From a checkpoint of a small mixture-of-experts model trained on Wikipedia.
Size: 13 layers, width 448.
Training: a variant of SOAP for the experts, 483M tokens.
Below are experts of layer 5 (counted from 0) of a mixture-of-experts language model. Rows are named router (the router's row for the expert), gate (a neuron's input weights, with its number), up (a neuron's input weights, with its number) and show model dimensions 384-447. Each number is 500 + 40 x the weight over its row's rms, rounded and kept within 0 to 999. Numbers have three digits each.
Before each expert's rows: a language model's description of what the expert responds to. This comes from a sample of Wikipedia text that the model never trained on.

# expert 6
Description: Measurement units, coordinate symbols and digits inside infobox data, census statistics and taxonomy boxes, e.g. km, °, ″N, housing units.
router:504457518472496552555491519516535484456480504443496519487597486518537408449447577449508515486527473493431501527489510487530465483511496562499537486523499503479515514531461485471544476484513505
gate0:453485470456524501488487476426482559533435472570467504397468546532495471433510573498456537495562462487553471564488502494468503512518457494456562589529514457488433451524595526454504561509559551
up0:460448460543476524501463501464487520454477481521572535471496542465480489492497503415479597482509476525464420531448549590539516451518498530506575550426490497519577479484535550530492515494537440
gate1:437530510482513429462483450539516452474505562415425451504507479412511405473514515444471562520573538486510461483441551511436507516551473501542517485493456498555475551569457498457530513558510481
up1:474449508511531492447479498526561541541415574423423533479445464457501451497515535494459550518548546448538472493505507531461526555520536475507531508460460460516549595509464482498548509539600430
gate2:479494579524451435442474421517519464491462496526488513525560518502439507505540416559511542527525530531512471483472542516541478505506509524484558473436388509575554532514512452478489480477533495
up2:481537544556411458479468518531538442482460515572543511517568518484442476504499490501477488511509555530493461500509498505518482546531458463478556479475412554516495490487543445428493572452512561
gate3:511547507560487486467517487475477504482452448476490486541506496487493489471519494465420492477497550508540512493461514504502549567483453523449488465458476498550462524483535491519472513471531452
up3:509540518471479539563498487504524485465541596482467523510580454530540479512504474480499450534510462475506461505482456481492462423525510480558552497510542445424553512496514501507564461429453512
gate4:551451454520551474484494525544552537517553542486454503499478450413443561451495503528505515590495521450491521517527506508512476504575481495496495398508526560582442417525518530466477459554481498
up4:482557451452491500517473479525462503440446450453505518472475521534533465465417476459515471511463459450507472524564532497479528415529488525514526551523467518476521513496548476575531420543529455
gate5:493553481551515486484496516509568520401479522536561512519532553498497530510526529536547411485565493550467477510460530421528487580461473431533553429533547508423600488494472528505490484516471455
up5:524586521546539453463527497525524479424500539569494463519512535506518562466544470495540456480570529450469500514476549500507473540454515506552525410497557518412574505480530551494601495572458487
gate6:482536428524527489465484502458559465540507506428503511554534510501533531457529534474506493626450526492460491436484544499487472344426563482535466485532557464515553534505528518424440481464470536
up6:465428463527470489570456447545485424524561449483532468445528520495463481467527497545494477560462444467506518532523532458468512458515520457520533508471566419467516573497533470516504477458520491
gate7:468540458483471522465534564535469518519513519498511484461485480612449478508543549422559519491477527451514473456607523491451522484457479529548484569531531424462521505479516454588548532487413482
up7:420523502573498451486509516550503537417502494541474513455501516484495511574445482472538496453497516527527473539563485463493476547441536414523572535538519439415490564539501510558559522526458518
gate8:450477450522484528573559515452506500486534568506501504521609540504512489575503509476530473498489563464515509468512496519477514436576476483505453458519516532448556495458451469447414548510529523
up8:514514560519495476489523489453536480582475508509513518549534509532505469523579420560485490532520550440399450531463530454524513477478464519520535548520535424456471485517593469492522548463471511
gate9:539471543438464493501526532550404522483500501494465588495485480403504476448458525519483548462569495489519548526479436550468480474498531566507463525554516524461502479498530499511506554505509537
up9:451500474523527522526457504576448498617467512529437533517431545476421482476460459486458484489545567495547466483543517509490529450486534505473510433463513563489484466519423475473446474490484521
gate10:458474505503491512514479542475500517521455483483506507465494423509534435585510517548465535481544458477510452500494528479510548478492502447538531466492548457523596573497468499510522489521510519
up10:527514505497510430535535525582519482509504524495517496481464561479504509466491493477542507510479537469509493500509538513510477542486465455542446584560509625506488512515477509501511491448480500
gate11:550506551494523502421479433503423536465531442489545511460457551501506433493472475488446483456554520454542525527430537481555538529504488509488526526490498459468526457543569420486516498517476491
up11:434507547463465479386453520473422476488468456516607538483540502496508455548502542508487486542506595525504514503524443518522456452541558508518490529441512528503459469509510507533529539563479527
gate12:467453529499450507499480541518597451509545480437515573360515515442557475504535563510558583448534508527489470499427412496491495574488540420450460454555521558467497483521558511542516533458590509
up12:525455461527453522466468532531486521540510560514502475507484565514558518528439502430471461551448501542504521538471543491474498427488469505455554469435592465528447554510531492429529443468546446
gate13:560504499457477514471588477501551429452453570486516497477445513543452499470494573528460516517539498508524533481391575549501488502537542575482559480475416500503553440505526518491547401542496529
up13:491431467443472493528436573490439539504582407509479495517569510462473438514516453532472479506501531527514429482556480479460527553467544468526468586504478558470474555469561558509497481488474456
gate14:485494533488546482426564457477524496558465463413558539494495596571484447504538501515491506550578343526468479484515511516414440474545457520484514522491508505502498438504515503542512489588570510
up14:550464547449438470534569595531402521593505505552463594475507453432474530557462471547407527488543461419505574447485502450498466494461495469492534457534582548491446538512511467520469535418475527
gate15:471453434501564400445565514521521594491552457453521454533504481466540458527485518474441499467473498449508495433535511491436536488482526539534451537530478517487451529475463597518548519423447537
up15:458458541535541483590478501502539477490521519540476488502552463490528470531463546454484484502510505571493493461537533554494529486510512467514536512509511472472435490528506472496473472455419488
gate16:471453545504482471462552470513499560444522612517411543531515500503565447491489544535564405487508546509504513440497568476503476509465468524545397543440484473448521492499399532470508445475483489
up16:482493479458460442492604561527455618517518574502512504497529498563562498513453489511534395484526524465426561439547546439459441513459502539516436532477532460482466555484439470489513491508488473
gate17:530498453500532599491540413553465476475539537466567534515473501490553460530523546476522482608481484552508527462413479523564561531559572577457468469499522522474507480469466564471570580527555496
up17:561489500525538519532514509492420501505525545532598556487514550539424538519558629557491522509508533447488511507488526545556543525511607626482445460489523565458503506526511511533552519479500540
gate18:510486577454547475482509452491458489476438475537534487458511507515473547496479530518450544560511481513500480538545450537450417474502480473534502547492561529513467463488546467497453506482467472
up18:533428539500464539505500439457545502502505532552556468476488486435426454434541589462510459519463509511487523541556505521524481473555566505551492475531515483491505492543498512504587461540525534
gate19:556454504488515469421471519533428499505464432548438520488502475481461435471543496484513609577496489477482497481539442496481509568482521535522525487474528506530475475471477460452543522453491491
up19:514439548464448491507564513539462494486484447415549493481532431407499475523555477501542521495543555526489496460535497488559493540510550524434479461457468427569505563489526557438422503433552478
gate20:519436399486514528523400521541537515538464483446544471498556513553519504533540518525544566515494555450515434461481495539497540495512515519547546615549465545480493543503541510512525455469535540
up20:500474434437539519540448515584544520525435589470532505546520506512539424584470517571518497472485486493525498475470520510503551468519512458513468597503525510480478496503510507539490495490499538
gate21:534568457475522497547440460528498529501541493533531446536523457537528504483430450516476492528584520504542508479518533520510411487520490466516488491519536510421483486487514515457487525499449530
up21:462520511494478565507506452472498547541556451471536496509519464497543562459505458431527468524521537503445502459576538547459452506509522460610474493520540465569514547432488453454508482469540579
gate22:554530566548536456586444462529495564510453538572498548492478467516480465499426527452518471450599489474552442533520499539534469419532497492483497469590504432446507451470450518561502487490542515
up22:570536546460601549464563464444525461474540504401559412488509526473480497530527459451549564443500571518466519488537460446496525506498575535474432526527550494524478516502508524523479505493531526
gate23:470454459458517535549444499455483449430477509417512503528502481495485446485464479506556529462536548508500553467519503533530516510520480416499549529462463554517489399536503546424475500534462482
up23:552525451525510478469562513486566508507570458557504474525500543471472494527503543506502474551486498546514405544492549506468498486527477490537447407479554526555382559507493504571505487446498497
gate24:503453468547487512527518494550527516426473484484490452486498487437522519530506494472500481549505463512442492524460541506504460456542474504547456504483477539494456510514473508512524471527446511
up24:461477514446484509444493479506483466483481476458489462560523518480496485514483515446478459616551436571511429464464566454498518533459482460554482549426561483483462441476476469470542442498519521
gate25:425504458548550521456455518482440478474487482519438537526591477488464470536495499493425471539566454469581528463546481471494489527541505518450544512484546486524462491499436451518505457521495481
up25:557518448531526466524363586561447530423505478490564494562528520505495504541453483473488506433563466549490454529520493486549442534465509408460553567465474441484572432510482509521492517487507500
gate26:451514509457550563461533495512493518485536487480527503395510499427508468480495529521519519450552437475593457386473505502500471529460523435468481444459395457408464575499522483434425451525404485
up26:553503514570479475532527520458488442526479524493518499494496432491502581534421448465573515547546555459412537515537518577573444474470438526486508558505527561540526499537462483509516531509517470
gate27:450461521475535536429445562510536493522597530577521497482523477508530463508510546459560567459607500572471468480551459506485524481477477500456529500505520497439472503487507521469487442493532491
up27:481505467505491555442516538655514552483481444524481492474542533489470526472512502504559445552505513576474518527478499452505490545432518524566511505495490433515517508474550473458493501476474508
gate28:476534560521487593492513444536495471413452506487491498483503424466504434482513413598510512419462515446454493399526537504555481522501500592552514463541557522509493510568440398539541492574553539
up28:465501506481528476442519469550500526385497467489492506477463452497517468518572489543491584455469473520483470472469537469507428495495523560518497511520530491534434498578479550529537509524543496
gate29:443577528490492520541536528490451499440498527503500477477464484446570506524469514426491511536487466498460544510530499512507535473459500524430503571435442519579561520427570520464546465456441567
up29:504441484477467534561537473520536441452564533469510523577523542537524527533525511531527435491552508497552481448502532465469481543597468501572530564529535509450462485529497544537443554461457502
gate30:495533511440498533482512543436545432502463543480467545615543429463500499431476556532492428518509448517458476483519522553576472464511540591525458522503555524526527548531499487489501504496449474
up30:567522507457475499507489541475506498476516565500490537563497550378519516420452568477506449512469521405441564483521583572484527492496506496491471468478456499528525495509492591580513489455528419
gate31:513456513511482523530484437448482483460503430439547533472489519512456503476498488464505478457539473450452504529487537491508519478527515497450512565507437546506452451540478533519500474505442567
up31:449521465463514496482514555463494492508520510530466523518553445494475553539507491473451450575489498479526513442478519470555532578537566510554453541480464523480552407523587495456423512475489563
gate32:504522471465585471472539510509486484499496570524506515512518482565460474495516503576474493486504484548472465524486535527516422445517479521487495415538461458475552487455521487480382470500529518
up32:462511450527454535492549509526515528531539398498516529487493534521536504538560486453547500500491573499541534496552482494497490509532545486477489544482532535467413528511484461491589557473464501

# expert 15
Description: Header words and field labels in tables and infoboxes, such as Team, Location, Total, Certification, plus pipes and brackets in table rows.
router:547454436480517553493526535487562509506480495555493499460527528486584573505515584433468553435582551471520555515521486490528482527505423527485568553506435524501514476532497498447523472563531494
gate0:517459511482543489507517529502540496487511476484518572584483564427496505548466469500510470445568545524463498476559492541435550527475516513486467556529439490474521461558495577530510456485488419
up0:475545518529487513506495511500454515567513564499557524493486448471525496482509527554453473500454573544495448552466518526468532504538402574457511438515433480486542521496486500508522451503469455
gate1:445521501553507518520498525439526430494519539536522456531527494518475500442515497430525548524446501526528524457436432480436520494422490475515485490546453512579466494537491475525521403538455470
up1:502492404459569540497548555517487536473442532506516614531486433538516453534582534479530489489516512555531578553478460432482465455519549489512549516586497434566477391494479455505504539542582548
gate2:510516543481466570460474485462460507552488555527464514499501585473456462576492501565483559496551553435450478495581573532524442564449468485468494505471499487541508534474474421516550563464448523
up2:453514469506436537502485463517521474505476522451556505473548380458468479495510446508512433563500406465481608475450440439482613460436487526537436480559486540530511527476490493468468422482458510
gate3:547470524566511498547545548496557487479558467456450448488509505451535445477451463492481554517437511488516520494575470529477535479436510569531548502506463565472420518535502479421481544454518567
up3:450574522511465568499606466443623534469536403486505464485455520436487525484501478492506511429440529509429525494411491519459562495492538514494524515499525427506514453481441546531561461500553496
gate4:442464449518499504498392545479554521428480506496524515514565481509575454498484532473511548511585488475525511441512509495500478494506515478517517512493516469472628456537483446457506490533483514
up4:590412553561461442482553507549447501553507531532499470475517580491536490460516502528418531482483452487559415467458535451546431463528561483500476517499450479457573383464500489575500532468522450
gate5:423482455461555486532582526574422498528483533452558470567416544521517478492535545493533496467499506463489532532555491507512512495502549520489494532468580513489531609512452539495503522520524549
up5:444468466466559494471550549474445489497490469459502438465385540540497521432471486476491541449506494447519510527488481527531482491487602488474508523517485550532577597456531467531494503513514514
gate6:494490562453498558441551436451477489483501464529518497543509479511516445467489488491573541532500552494477540473519566511519523483470450477515457567580469504507560537524506491566469516462480527
up6:515520433532568535537472462551507512555526523432551535492524473553592541510485480534462489461511478451495497452461537523543468576455563467489510499503456480511462446474503523429466507504548445
gate7:566472525443508567495452501479524483502544496517476558464401450521549474494454407463513458419502516528537467500464542444552405483523437532574522462558480503508529440527491482444490507503538519
up7:513443550457491451609480503562493576420501487524512496486502531516538518511510424502476572535502488590543549474458478534474472506518454574485489543470441496506516538514498554546487499502500549
gate8:486463533464527570483510441489511490450527531468501505543532550514551472473551448498483498464604457522547483526478494534435522445503408519519475552434512510468501516547511540522464482465476552
up8:561483461448452517459445497494531476553564450479446467520438434458425549433503509501437509575499548409495505509479552511556475452445512500506485414547508522480505475502506473501462481531522507
gate9:504609540576576517528541541446563545526500484506458508553491527438499484545473468489486465484466462572497558506513563513589456464506447504577543450484500469487536503419565511540497496522499525
up9:487452488497477525449515427461507528528515499493560443570507471478461547469523498545453570502467564497530478500498492509434523481464559502579495558518545516493445544522468427484520435537488473
gate10:444429453586539530510537496537521471483554551483578441451552508559498491538543530454536513488486500506511586506491531489584501508487519492574552523501442531498582579562546450553541483454485481
up10:485486528509527473482506493574482539509517440456540481576481536602451491539517501499526509451529446537556583466520534445499456454463407480562497528511494479534541531523502494532526479484528450
gate11:424504512455523538499481448550484480471543555453530499492446508502564517555456452486497432456511603505450540516486543465506440490497475502486503507492477519514462529522490525503508565568482480
up11:482511511493513455526527524456482414500469460469456579508462502495448443536425485499513511517531454453516429527504565535521482550535597519497551467567549462451603531480481488404544428482541567
gate12:536509566492441486484522562478520555419541524448549457501534496525523500593449511477487503423505465528461488527518436468446477386558555489474503502454419439519509536473536500462531577460429500
up12:505503497500522466480535494452461571466513523513541523466527450466511445538472479467542486531512484506523552489553431472516505440542575529458492492534444497510447470501423432512476479480513484
gate13:480525494544553521512511427487537514516480518464443436555439465472569564536541527464446616447478460516472523455474565500512467532491416514504498531472499508569502504532507543456471515608522488
up13:573480511426584464534541497492544499484528531469521531511479523601537512465463528401436388477457504422495471508481521520496550500471483481509487477519441473474490527516543503401528470524461541
gate14:468477472477562549511473473529481475481508502528497448438444446519542506452544514461525485474532514510456541565439485485519513469564571519542479506492457443613527480466455495478566520499539472
up14:499526528538502540476532500512500481515493531521511512599578551512535490476439443541548498515562474535500547484574577553507459453490483509455492478472483525444503482561505530477406503529507562
gate15:467489492450553398463504506382497507457473439548511502534469525448527525548502523494480546492490479498482524464520541641565517526463490520578518498434516473560512495505457494487447515525558499
up15:540497498534497528565539503499470504482529493436463519452585524516492455453446498542442499493450440429516473457527473413533501495454509553403473520560437472542529452483562518457510536457505482
gate16:444554421514519538515528491457621531440496441494527445511445495513535536507518560492478563501566458488506504497497516447574502552504516459553450438550535413557548492539477451465462536517488467
up16:607518515488487468517506531499476491503550544483470480490558489456505530461523472484539461482444509497543486530477549473463457453438499538460539571442485597464415502509475495549474414471529466
gate17:461559440467529468460532520479532549522499550501568504525515557530471473516562394422509460489470521475536531557478489517550562520464465572477472526567458458504585502498438526443488523486523466
up17:508461507557492498531474520523484503478476535519454534535472597489530472519472511503493447545554512512553585450552529498507576557488493571498477500589474460447484470516514565545465530511521526
gate18:528530478472449469506552474538478435532471484495514576437473510428493436545442535506473496404520530506548508444496505530583522526447505495488512424448510450513505455485461572579500526496439496
up18:587559568504476466507460477588529504501503473468428548455536545489482473536376497481505531496529535456543514492459495508503568540484505522483520514485518451551519506485450507568458502507527539
gate19:521517516445518467548488479442476438554470515509493499469483503474583516500464525520471470479460513422522485450521545443554480584537493519491510577493483462556546481512480515506498535537517549
up19:509552475456533471480467471432493486496496478547577476503492528511532584477428511496471472469492528473515496467521486561473496537473512505481536496456488456497551499446430485442517514523500550
gate20:539542478506481538518569538478548519521491479446491501536518460500458490489515489476491567507519554481475551544536537526557480496518456443454469556483488534514528520509505475452449468489534425
up20:600500450484522552448457572442458481492525520474523450490473521569522511556519389487534474427486530468457443518549501566512521545477541465457479519541466454543531492498527509552481479604503454
gate21:461510458454517492533464474517518493490529480550483413462444560446578570490483533526448522534483469465511480470490469502442486521440460600502461526465507529440489452524487451453532538527526550
up21:519527525472508489440480462510471527465498470510477537526505435483514443503494507437489512439501535519518480496451556557470458536559481467477432491539489453459540513486471520535439498565514468
gate22:552460492446504517525453499533505463505497488480513561483536531508540432423516454446408537547546510522493532432471487540377453482544449504556557467512541406544514572460501473535506582572477504
up22:544513511566517578518522519510472502591527467535478485548546519457474538513507450499530532499490473495419477492480457433386523426501428471581547516465520554490539557534514534522461441520495477
gate23:508494525468504505429538464569533584546510577509458497592548480493502549475445467586521543609504486468478465479494496446442505550475560533581492483504488482520443509508445431525491457526477503
up23:576517542563447506439537525524543534497545541477449534500490512469450500475417516476473548482478547490532488489560471524509520517422471524532499514537496414471455509510542484511441521443460539
gate24:464572426449573553503516488457541577437488491474573442552453470566569502522574557463551497543532545489491505507557530511500511508498525555558520420477532450434551515421563488435461536489420476
up24:390473494456533535462467485457505533477442562522484479530452534491558467530522560481514469497455543518485480490489440450527459414436477496516511441564536541502502463509513486415453469450434467
gate25:535417530482534546494592460453499474596513451522503509509470512528524512430564488483539547540526488537491514428540481454408546483506447508562510486532491522535512499456561538572475515540572474
up25:556528485469522482513507557483517497548428531521554446554493581414488520489551493546512431424485550501493476540533434522396454508510486514470508472562448593431458480479405586511524531536514481
gate26:436423541462518547494552436509595476440558550501621477531478465522482539518481433516471522565541493477567428455556476524475525463517433525524581523478437509487520488483495472507473504533496522
up26:453451542460523445470487428474478467492565520538603455508434482519461530542450432482404478553540505502557470409526453479415477524533421560513560557494459458469487522449446499473469480487450582
gate27:514459464449557527475502614528515566547487530439585534478484437547478512551524464423484461472547464560520562478425538531522513449547469472518555476486545539403542487437478465523547539499493513
up27:534542522572522540562488396448508478465481511563560490561495545512510510472515516524553523555558509451493461468537446426459503562542528501487463522549576472516465502572513539506465505535515496
gate28:467494487516502462482495507446500441464542474523502382572494511439433484518505571445505482500468511463495484466474517555445542473467478531465451438491493482481520494601499499507530477516503490
up28:422504527553496521538524509552521490541424488483491538521510443570512435515471418476475543494567539501447550520555506465502511524548484510517521516486464555551396508399522468548453511409496472
gate29:479506490486473485440481579505457443496484500453506470433500483546577482471433555534510509486427525552500509585501534461535544475442507521478448516504449554493543499471524457519476464520456497
up29:473517515522495488537556515538541523440585515516550456482445533599535443510524595461494474515547562504529527532487481482478492456440479530464478469561446528474539520490487578568468554495511494
gate30:482473504485514524479469456461534481489459490511471512522436505506538453496481552475499516514457509499501509473524519503489510556604554533519547524465507429434491462523453561566475547530516491
up30:522466544539481465595439525497441439489431464606535499478520497486507493514450480467503537560516536482535533496472522527584466527587514479555525504486518526455568479482537437444492483485515546
gate31:515485472567558549537487505426613531566570493554566455500527533481537595507469554492502502471542509556508582446475461546426474461500492477502457600494461526489485552467442492495542425536493499
up31:462596496503436527491486545520439503498442600456435513511538497453470475523496493497544493428401527499514415565523441502522490530488528519531502576514520492503499478517523480511542456482463511
gate32:501557496452492443546456546464506489476462570510497474469468487420494475465467583508474451465514561499532529535496533563506460508519510526474541465456471458484488498495531481471443545469533530
up32:495460569466503509524616495571437450530499485461458519487560470484523531546449470464564552548553459492393470449574446437473472516518550477538479566457529520467505550561477494458519498575489423

# expert 19
Description: Line-ending pipes and line breaks closing table rows or list items, plus final cells like party names, and LaTeX commands like frac.
router:572447468529476542510539489502526530475472488470495517520535537518563493518427498472495505486569515505469519554543528454493503567469463516480559464494465558486521457529458437480567487558554517
gate0:569504477495506525491503535531515471489457544494526476503500540516535568480524415548457546544506505489420438581468571420372496525428441496523492480508534425477549523512518501499474494480540515
up0:507444431519468576485493500512470502535537550482565541479486541457441485513444469501533454528455449451487489411478503550507433486432407520516460577453455478539550512468521453508504471508459565
gate1:456498565492525471450492469521502496487499525479491491521583546543500486530486519484491542452547471460473517465488464503503442491449504491463496494513484469533551527502552561509540493510549461
up1:470489500471524571473534527537469450481534514466533430472513485429546453515497489564463473508511505539447513533569506445485521486463501500442512497517544424553547528533498480573542521516556506
gate2:533499532497444508549466572498476462476439478560588473488505530554536460492449481518509509459545498519523444468511463513490516468539510529512519495489566500503556419503528521488461494470494452
up2:463477467420518485449509492525541547555540473439537455549494493540495528520467550494515547422445543579501481516436498520536551514448517482461468479517468485516512549546482542532490498494554525
gate3:456495495460478509491582500489491431496498519514485526510532455550531483479541543499520481479439540547500541442564451445539468419526448440416448485531447533546502460550462478448501487518549453
up3:496503420489504499496528517422540490482434469517491557496508499596557549589475532511446500540447487433475470470549534602506425527514465466510460475523564442563591525468446534485500501493455490
gate4:595424498503492541505490474479477484478497467530461437515461546524439461457494559510567540448452512553552553494488530476476513530510532554457448556491500536438509535407486512452437435455527469
up4:562553537488563421413498468483501545474526490534542574508459510466535439514483487466518514479536492550494472491543558525495540528501499484433482464542479567492553553539417510506509475493529432
gate5:521481509598516511459617513546482535529489510506519501542548481567517434509548519451562467461487485475521487470527514567455448470478527492518470521481482441517483520491501467500547413531471466
up5:419555499553500575504560480512468458526537478449568553476479464505534511490472513510493480487513471476428490512452518530483495477555552504597469474553477481471519491466493448467458562522415468
gate6:487468531522549535493445473506480477452543487522548444460538484524525539525438518497511514486409479406460527575514545536429500584508539507462519463439516491563509512560465458499486438474527548
up6:518498445478533519481553492444460492474473537492478489537497488445487474551534482487446491445501493489480499474511534435509495493469458465525475498469474509440493519491540512524438520525591494
gate7:550456530462512515502492522457477522476531502469477421513478525481523447463433466549491537531497524487568442546484512478536545461530474534489515499511530429440555529480496496518509433555520507
up7:521539551541476514525489502461470477519491471527584381476509509457544541520453482513458544434489448531504535507520508471546508508512551544503477528514507536436533441498521432482521598491544433
gate8:508378491447494455488485501503510587468538463546509540535516501462516475488513509524463454486441490440489531447505483466471491555508439419512516471493516509523482445523469477488511453543514505
up8:509490494527490573572514468520476480483487572515518497498462487532504490417511471463480467482518507513545501513500515513499577515474479534527527512526490562472498456507475545471511501495437517
gate9:483535527533473490438485432488497549448461472472574521495524449526542405485542520473555486471476438523504507516489504475515487414490470480484504482523524570514564492429497531510494499568528593
up9:454480484445552479532501524527438440448484526509445527500585461536464454461552479515473464518451481512425475472546514466549469570541481544515499501565484489500459491467515547496534392410569491
gate10:488468552436494510507512552517473585507454540545485442510534537533451432483526561438474512480468539555492537510473491499559458514557561536513426534489498423471463515541497496479546453546489492
up10:461512428493503519521512524485507511447436445525426523470525492502446483462464478497555512523478510454550528546514509486479580530385513467530464501468507484504482493478466566467472459515479466
gate11:525477452444474490554421468487571523508512484491458509527464448501589448554486537453488488488381466487508521530538552500486506497450518483482495556450452492448492477519502514474473471530580480
up11:516501426430524569513522590500472443468530449571546483465469526516548492521470485528488505506554495383433491457502472497566459565535455474485443519501455466417470522512451517472524528459524521
gate12:518470457528444454512514467548550531420501451412489477451456533549479534550455484474556461500507515489486517490498515456485497587501468483494473499487543592441500554508475488482477553564517547
up12:531527506492533494479510475460513409495427548530545489539528476444432476536550536461471480459511567539544477561559518472463521395505509500531513480546505535477475538497488543496470545484476447
gate13:573463471513457519559442502471509550518466462434479482474497511497523557503465410549475427467518456516468561557488488444500519504452462489440485532497454499483502486525494463549510492511488520
up13:580510528534434451427527530521539520530471498491482491488547514500558498486522464463527568551534529551453448520453524515505550453498557502392502534531453461438527515523527547551540470505479496
gate14:544469453469570494508498523551519496533510480501498464471450585525603484436472465490454474476423509433498480540500546511463552522513468456481543463486535492488550427505443523475478494539534527
up14:480479486515524450441454472429569505542614569491463516471485462463563481466538513478573566534478551464494544464555470534511437449515470527490496504465408533454525479506492452519529477522477539
gate15:493470464579498466486520478559529533429503478510570505478494579493456510468486487469492535527511505493496475491467470529476519560463495448581487538531522536493429509554533487539533494443417506
up15:566499509498467534515500481461504485580487550519491486519521493484464594378426568509452469418536439485483474454475478429485382526513449481512521477470522497497484436505526549556475498539441536
gate16:499475476487507502521484523500509480487516529441476436596513529478573537433529546467518586509550507465528514494551483496493488457511493448504564562551536521556470484460413528462497487503487471
up16:493505439459420460452468470551487515498545465476524530506558485504444505473448522494478498540512509498458592448576530578480573391560520440471481544525578512492493423499485558453494473528518506
gate17:541451415485479473543495507516459524493527528519460509516589449524527494503480434489459454536550455512497424516575515481530501457488535531533523494560477510523481484502430529487539478496452500
up17:554477487563491442485565520532514544466481537511456513515516470502455563572488438487380526548518492550509373437478482493500517569514498515569515486477496458508524552448472477470542445470590447
gate18:458464539502535504467419569491454489546530503512454535495496527499491519527494508434494502506481593476548504385535559511534475552548495542502475458433590455521497407520528504544539527527551449
up18:521579433513517459558501542542462542483461569490536504454468573556507437564540482470439499419476462495492554449541503579550508504461468445558558512494477585542495530456507491498548429525604506
gate19:494479458462468511543518473515506508556488546502489550491497502529544480511544478476513485488491518518490484506580569525552549505518493521573581524510465467501452438483526564478594479453483616
up19:540542513508529498477472481511493452469475481424359527521433486535584541540460524473526538469586484548529455486473520508425490477504556493484530464506479483520488514535505554464484469467524510
gate20:440499586564511489502489515515541515483548475538545534568437585475512491530523551464526503502533478434488507444459446457514435457555524508501500429541491495565477475542489475501485479462550475
up20:506511452475497435456432496458478494485480514505495499520536441518481471543468505499577512491586497485583465504442507542538466532553494630478411529485523499457536518481554496484501509534440533
gate21:483488498524509522522485564496497442500440524499516511515517496447481515558500429501526479495490417443518494512496524448511510557544525575437515531420464406511430538488489535484494439518551409
up21:500541493455468477532484449500483502606490509507493549436448585525611560467489522544524519474505506506502416550479458570417499506487457561516470524560524509493474457481499495467563510521428565
gate22:539536454536457457447493542480514449535544540526541512560526513482458583527481494465492541451474498456565548512408477506544412425468505517538527472436447442428567453504509521445546524404523537
up22:438524512485449475469523537535427521493489548426477437569557488422502539494537527525568570459528552482550510511459468462527518489429504501445571512485505505576452483551444524460480495522457510
gate23:517503448484475458487497501483499445537523550489490475515466482510563524539445509471489474476489564507567585446421549466463426493465492529517532470527476499555544483499473500479467541526468562
up23:586441488517478464446470493464550535469539460481539486474515549411527487448517516547506526465467431508497474479534502586430489511485490539479509542491495411445492543444514504401464527520458438
gate24:539525445491501516504485584500462523496534501426537438533433480484475493432505531494506565486535457473488533534503454547560530536557447416506469451450498502514509485466514507501442491495458507
up24:478451444495556413457469509547514520486513500583519589523498482544548488459525471522518483521510490423490456522593512498510433515508472404493582542477521542488519443492495506540499437486537406
gate25:511453468472464439481544532553536503514485447521490513517539507572527505514522500502478533518495446466472562480460429501544473480593560543506484463524584471485511571543492434463518516499452510
up25:540497578476461512520561500525529496549606469392505546484481507567476492533562431532443453500438564508473581410383553524526536569511487484555491445494479459533624528474517440522507527516500491
gate26:481504566478536530550454578537464518537498528524555504477544503538541522481544415567430427509507469523553525520480531504555537434450437491524452440533519444491489515398550542525497445546549402
up26:413543490516491471538529492543461566522512559532518475522440641486446518445504464500453530490516535478523499478454529573562418517451452496428494531523483499514440542496525488522539486441541545
gate27:511501491467461485560517527480513531493534463541505445491525427504483526439535494519521500495478515486500523550492483465604548523481511545471611441498509506535591504493436476515484563533498488
up27:467475539428466534545488468539426562424488513494499529455521516541480501469474514468501460502600470477505513557393468483499530521495488536529570479505516523506565495466488457464572492539456531
gate28:525431523477503492477519522484474459467509497494500524524528570521473513498477515467501484581434495475517533555534609468515569532525568516473543495507506533494468477483537604481461509486494485
up28:406448562561496482465500570527511470439518492499481541554474483519499461497543472481537519543466493507481455560493493454493468438493577534543493497479487432498503456578482477463595499475548531
gate29:526487412469584474488479576441454458449465485519445495496506463538476508520533466491513518514532434506490543534493494527473501533617479493515475495467456460524493508515515524516450466505477532
up29:510476462549476566547509520572453409574509517515466503499505490538525548481462509444468439524460561550489484527519484496516520508416557527531603441502544512541527463533521470499569521484449456
gate30:552482482525560534466599525503471453481503457455542507436453487468518544458469495491427495458468591452489528484496464527419510548464461536552538559390476541540548493546510537459520476421546565
up30:529500554522514516535536484520515498509472555515467558468379520467476557506581505602467471524519465521517496458446510526421493515483475505527553473451568496505513514501572513555485611482586435
gate31:531481473366536507489512461498572471549517461427523539485517453500521502541457486544518527503488521501495565494532485517470446547484543455520494520516481538542561495501487552497511535571507417
up31:570529522526526517582489434492467474536522444502495530519455542534489501544506442588525444493472503444537560468529499471469524491536503492535567449467495439501539478527513585512526479510467504
gate32:501465530490509520484529503512505487383450609502508531482470479513542521515453575520546476500514506523486586558495472453491526535464429504481535484518505509500541531471526531469450463422549486
up32:438452490513486516484505476509553555579577478541475562529555525514465532555443482489413553438449490497513458433554476607473502438532533484582450475514450418533524516512508522473541446495623543